Experts of a small language model: 2 picks a token.
Below are experts of layer 7 (counted from 0) of a mixture-of-experts language model. Rows are named router (the router's row for the expert), gate (a neuron's input weights, with its number), up (a neuron's input weights, with its number), down (a neuron's output weights, with its number) and show model dimensions 0-159. Each number is 128 + 32 x the weight over its row's rms, rounded and kept within 0 to 255. Numbers have three digits each.
After each expert's rows: a language model's description of what the expert responds to; "comes before" lists some tokens at least twice as common just after its tokens as in all text. This comes from a sample of Wikipedia text that the model never trained on. Tokens count by the router's weight.

# expert 45
router:204105078140136151069099158143129135158111137072122093137122129046079148113151147136135200176127099073124117137128096152082165163133066121109053079044145117200187110156129167128167108088138149142081101182162102153152140108114133154146178127157204105158116117158141085138106179088126128125154132112105118155139116118083133115131162113136104097139134146159103159165129119136160107137145112167109188151131138156158117113167061092092163155075170071182139086169090136136150129134131142
gate3:202149125112168124106123133128054146066151183125117135088120094128101102128103218113134132130151160092152104150149121124137159169157061114131112185150137115139132078109027135118127141048136128122128127121139187136129023123133133140148145113229141125095117164122128089159128134115126127159129089128093138114139133172129128190076128138121140165133120104103121119136157113109051231184159112129161136123167171118114110144093144128144088135131154135148051109084155126099108144141148146
up3:117217089140126127115150164173130121141114127128141098129126193131182173130124036149126124201157064129113172108102190128107113089115134183111142123096142138194119145162136130128129129124143163089181122139105108129128173125123155118157130127131100141118144099137172173095170180144151124052111148086199199134156119135182127089187134130075096133129093118116135142086100215119164088102142126094041114139105127186060129194127129173171133127141111130140120087156112114144124129123133130
down3:138142130128100085127119106167127160133151146126187140104164109125122052035131163132131081166143179095155138084122057135127114123185118125131081132128076132182158138133106092123000081126113083159089133062145124123181136151123131160073130084171129147134139103127087108113129162069157156135160173125134086129080148152124199140114134092073108114099148135178129118155118112119145113118135127115140107083071113113143116133159134121152106136132165106128220092119140106162093108151158100
What it handles: List bullets and participles
comes before: " by", " as", " in", " to", " \"", " on"

# expert 13
router:153146139061151102130145145165151124093135137137132195175102099083102132178138125118114181167160207141129134121157111130171165134117116091113062100152105110132139081157151121104135117081140166101122108136128120122143219115120119096103137149109141075174187105114107183217121142145209192112131135158105129116149132065131118113115137128175113118185164159152132117138108132143155085146135127131118149154099145113069142145133135095102110144172118181101198126122117119240115168168125048
gate31:111131205148142129134135112160126099114196122117145124140119129137110128131074048081160106117114127106090154109170120110167176193154129146153149167149088091134086143071129110114127114177124124112097129228132128122103141167062124106106147106128064205122158123090171172120174208128150145170144178093158129143133057100098129120170154109118124129133138166138132134184116136107126101027109074112170147115139128095131116145115173146119113161132168145122017119170144128117116135128103125
up31:125147192130153157146147144164103136124143143112152126115128129146120201146123056111182134139125128138109122132141128127176153146104128148118150149111115053069134130119137134107138135125176140112067132199134139112136100172110124067134122124108078138161156130118125191190175165132129114122169149097120146134119128107126128106222174117136126174113140171128233129110125134102112113076091159109111135145160092130126124128129173199128046143137250117091139166223139158130134094150078134
down31:144149129084132123109123107107088102160130111104086076138087112134109138128125131123154065154138133145091138117132138168110054138150105148143128177064161108143120145149162130137104169181047154185064128087158184129096134135130166152165127123137142127097133124163135080109166119112133113111091124116098129136140157151147062171158122131097122079129195125154149139160125101185189098163255197093117124108154091142159078133132153147104090192123133138120131094173179130105097148100117173
What it handles: Copulas and table starts
comes before: " ", " a", " also", " an", " not", " released"

# expert 4
router:128148169130058112170152075132139123135138113124153165094143109115121186138127156136113173144136181108097108151122077161114170170120158096120133120201160154103119153036065116137148122093058176173152109111158142139097177116121094170085134138137116108143126166152152126092158065091120074163151101111180164085115196142108171115176133166165188123113097125130094106175117119176162127082182133064098107096074121138139121194144126187078122142118140165136134127110105180140116114120147187
gate1:170150164170128127155130148121121148133071146111091108132053117106138165137131181135142157132139094119123159187107175134152151122149093142125116036132238182156122155089097131084131109114121190083139138154104140152110168131065174179148114143104130128154194057115157121128166130129141136169139080102033096070177111128161124090181107125119119072150108118118150129124137172167126124131128131133130132147128071136093130113142119135107126127144132169081139131167042195127067093100128135
up1:136150138118105133060109101091168089100189151105131128115126091159134075095159132134183083155146185120126154140166092123183127167128132070057096117126135103105121125157128096129022079138139097120114121129135185089140150130127130126155175088118124156132162131111117086166066135116100085134135186093132123163110126123123078199103169119133156142107002130206129139155086138131123102128135164060144101177149166117126115128164104134179148108164110098138136147128134201129173162131129131
down1:124129089125125123130087180141123129090125153118140102146107066138100125111164142128127101198105159085140154121134136119120132167130124092140086108092173152024060140130132161125133185182143128070142184166083130173113166108117131155165106075107117151134127105128111128203141141076135126062117080115127108127181093132157000172141142159093104130087155132185135131191123122098113070159121110118127092113135150102128101148094171142056142113113127127075132167101190093151147124128137132
What it handles: Name-final consonant pieces
comes before: ",", " (", "\n", " and", "er", "i"

# expert 43
router:119130109080099153138098093152127111162147204093134082167061133133125114144123087129096160121120130175073129147111135129125147146156131166038099146062109063137120145095161111149099095199212133151125162184163172089085163170135142053138138143130184152130110155148080116138130141110125171125153110148109124134191172130156125098138124149146152130148092128116120163121105138110117102124198084097132141136070140071123138074070126159177105188095182069118165144158142084119107124103172151
gate3:144096146077118140118126120184118134092123153070129095182144132225086087122166116126178142102096114170145096133147152078114139116128184155127083132071104136160079128132128142068130110095143166079068124021124136137128116128191157105133127151143053131113131144125180110166128132188133069112100189039157131193121130098110103124075124151135121125130117083120121143094111125179152129151105134142119152075068179154143158069147121108163128172060137158099124139146132129131145124153126143
up3:130074150133115181139163128185117128101124154093092162235128137152131082146155122141203152124108112130154101142128134176082129088108229091097073142083083145147113134141134127122121136089167138107128141054138155140121127117198152082217128153126060176078130154120138094130131109137174119087048166125145128163135140082088137130128156151128133153126125129103082133132111129142131125163077149089083185112123159125191133066169122052130112172133129135128164160151115140161134104147139137
down3:095117158087117125161079123164077129126168095096116129130127123123139123184141116084131053173137147126157111122133136121105187062107138042084126165126112108144128087079131139111098152094111106093205132096129109089160128118097127179110072174057121076146170146134177174114122144112142203135089168124099159196255137129122098162163132110160092136173165157120102125137094201115151112155142153122095170149081146154104119124195119123098126143098118132139132127129132144134171147138117146
What it handles: Table numbers and cells
comes before: " |", " |\n", ";", ".", ":", "–"

# expert 14
router:147110139089237146160135117152142077105145053115069136125125121153114100133176136123120072141117255175096154159132136141199111118112160130113170129098137114134082144152135144104107124162112087140109146109101130104142156101109178138163106146060096168128100174146098104101082126125136127072138134134093146124121084147125121120131151134117125113113143076081111140132086172173110137112223082113126161119164108130177124038132126128177107165156123130165121147154136100157126152138106051
gate0:147101104111131128128115128139167132133085123093119159110125095094133059128211083135134131168111156081128109079133116133129131141127132116207130135067115130120109129125142114216190136089084142128094190126138174191079151160115126155181234135106081112100203132127129136151190097132144133112125126150080137102175109141129139132113127129094214193110176182124210189118117108145100112129149118129111144151082142134133127146131128128119144093137123106149067139034117121100121093135110127
up0:182127157143140088162145074094102153141151149120153128084108116113103088080126141089092128116183137146136128142074110118105154077175100148140095113128112111128107115110111126099098071087142125154072151068110113170109155125068141120155125124117155202105188111145106119184073123069185051092146110153135118068177118123086161115128088129179083064135190123157095123225185130134107083126127098120119125072151125158152127156136101192127158127128121146124140107145092147081125132067077151
down0:110129144139108103154164129117147118144111141123164120130232078118213116129196120112119129105126165065088144128099130137121152137110126134115144145167144106102079126070090152077143087178147129097149123018168054133166127100117125101159191116148172167140143207064088099139145103101139103131171154178134145128120130134146048098113122222118079173138068129138131128163153132138095147140104115105058111192139139129091117132107074130116136112109135134128166128105127149125124125118087113
What it handles: Numbers in tables
comes before: " |", ".", "–", ",", "%", " |\n"

# expert 8
router:093188108094047147099103144132107149178115119112160161106013109156109154132117169135148088096145114127085114156174111135111150118126182120084164165117143127141090112100217099066106145168120154157097162106116164111113139097176185089073096150142153136094119152162111100096091115084123065143139087112098151120175110150144135195155094111096134086130128075156134148116149122151128203187185110099117144083144178100139119116106106120109132115148145122116136168171102180127092184137142085
gate0:175122099162114119162115039147138089092126139112141090149054136133181137130104142126115178108134103153119137095106094159124106137111148139123066085131131135109124128120132154128132120115215088168131119141174156125119134136105154178093131131134125150129094099066118128127135151140114138140076126158142120226123087185156159150116127125158119168162115151182131120110182094132066122152179180136057128119149029104087118094146126177122209153162146150097120061097174191122077136112133080
up0:176125143152137094135135140124127171128146111096123125083160133136166140203205116131191123163137133113121128152178168119162129103122150044114125214152150169134116126127119141107128118147061135087124150118118130129117118102203147186128108144105104091119149128170075146148159141115129133127139139145112151068128161144121088112181162133115133109173188094127141152104069060137131120102079056075133150041112192098116095138123124119204128092082107142119127091107058085136134062131158085
down0:095172145195107123136124098095165090127147118127108141119089186123127117229139165163129079124133122195160047122063131134066138140138116114158150088127034143150160131126136128131105088143125113142151156130159100062130078068148155145126081118131120137137156079079199149081127122114124139136102158141162098120097157130117114181120121164178119126148152126100086111147111139143169097133110047082108138135123086096138156141094189055126129124109111101158097106118097067107065087116112085
What it handles: Digits and measurement units
comes before: " |", "\n", ")\n", ")", "–", ","

# expert 5
router:115117116122163137161161148100085075109151157130141109129114125066172122163165119175132169148164161201109182127138113103086137091118125056120153127115148102159115158135150095147153101168126225116167155149152126131122183078131152107106209125093148111175152117137174144176162120138218102188125160109195131142196125156141131129174041125161140106143162108129151107108094147121189158094106125139105121095127126082095093190121186113098144128164152091146168117086116141159096141130159127
gate2:085104138103130117134153202108087217124115125139189151122145147125140153139112081124147141177130235140132118132065148157154109045136157126130123180129124141125153127142084142101114131128182157124135146155210096124130205095177119180128144172166146126109102156121126101114210122131149128087107180128130143126128096127129121109164067161119114142134138122140173163203087146151107160081058119124090090136125132128138107121057061110119098133196122137112139126171177169133093107153131130
up2:121123110134135136133127088105129124115154156159087092163131040128058068151138131105150094127118087149126143128177142131148091118180149127152114182092132168080131140091150127168059173146109142126148148118078112173140113124061218178140127134095099055132115150153128128124105092115122104104109093188117125040142125187130167145141058125110107140121138124190111118119056082133121111158152119112128151060128166125147137156167124100043122121090204126131160159146126128164193135110116132
down2:085120134059120083057080140107146095126104118214153203124150122156116140111108110105103137126165136132052145121105140121128119152129107135111101132168124148113105107170129134222141138129138140204189128183189098127166148128119119142140111121175151084155093169145144160140139160156105166102046139135142105077146090167076124076176118110089131115074126115093125124147075130141146185128224127134121091138120118186125125098107137108137135103096055142073136080088136105117085155123122114
What it handles: Pronoun sentence subjects
comes before: " was", " been", " is", " be", " also", " a"

# expert 32
router:171145094062135103110163048133103138132127106164164101113085088111129143145040095081129154118126116146080111114093138166153103063140174140190141196145199111145107137148111150155121122119086132197152130130110090200160161130135098174126099125135106092105076120143153115123107071108121144150142106183085133149119092122190133120088126153156101145122143098111105078109172098130156172108121099093191101063100063143119128140116073107172079174140148101145121115152150098133208104112113151
gate0:144124126084122121141080127123132153110221121115149082181165109139075148143191154111133109120042125129125114131171101114115132126132126071121135208107131138175149223126098141130141123124159107139111144137149109138074149176119108128128110064144097133176132144152073171116154076170130149161125157107099131066086122088134122146039100140132116106175111096049133130122163128102110189104093147127178148162145119144136159043132107105179105123151039128151147101131115124145116128155070103
up0:063120177165136125176127124134133094118070141119111108128077148115255104060121089149134146142161121097151162159090129112139115184131157144145128112146132046112120108179169156127102137173081129106090067117060170123132050094114122071148114134125181135117127134096118141104101140121137136125098072158114142182130068149132113134129125126143134148120128122142140159109082144130125080150125186121109096087158127091084094242151128100066106140111184145103118118153144122124112168106157132
down0:136139198179120117143132077212120104132106112160104124047090109139115139133113102109131127156094165135133122196076116131123096156108137150156125100163128109128135128141116132117154128154132131123080145101130062114132122156122158071119162132160157148112128098168140107137128197131227096172079133058123126142169134135192132209132139137159133132094102111186055193152117162122138092134127126099089176087154120106164128234128090145137135135109106111115119083158079146133186077122172112
What it handles: Place and institution heads
comes before: ",", " (", "\n", "\"", " in", " School"

# expert 31
router:169129130095167167126113118117098142086074177114141094111114130112154155141117117147060075085145153156107160120097077120097137152100116233175178074178123111142157142086122148189105139113098151153154143135115104106147154076153110210152151117135141153069165145100131105117153023164155135155147130057136103108128118116146146142164165129094127161076165205105158126145124099105138079076183133132103142134089131087149142142110119121101106123122112114097075125100191091177139150107186144
gate0:126078089141131116159097159127138162104128139139172130096135136150141152125159111144085072109184206190147184130133054128118149191101094112111078119123114037164159097121114145162167138111099078102128185163151123142171157126147090182131092099130121048128112134131064116140079054127144143147094139090143134087143129129106120090152126153097124150116105161149110117128107124165192122082142123138125107114143081120121180143123149154132107131231032123129080129126121166128126203131129147
up0:116125118131050088112140126174130091144154156151155073131129076097008083153054153127190137141131078112161121086131139091120091131001150112113116084126144130143112126128131140066069089073120135168136120106154149143107125118134123158123161134124131174163141076139154134079131153124088102107090100073144117149108142155134141126145132159100131082174136144131130121122139102133134135153148150128138107109121133178133008113118130107135170135166179145164157130169067129125120068135176126
down0:127101125109124122130152104141104130098114171109128114109146198144136146163155129165060108126149147222130104165100103136108161118135127184170145137115130124165123129041177123198209151164118197109208153122125088123140196135177122068156104132203156161110148124140156155133119096131125124123113125076128102153142122139140098140107140176125138225115194190111138089126136115059151124121136131063136161065110145128144102159110154163106175103155121148129133105111166151133118192112102118
What it handles: Common first names
comes before: ",", "'s", " (", " Mc", "\n", " City"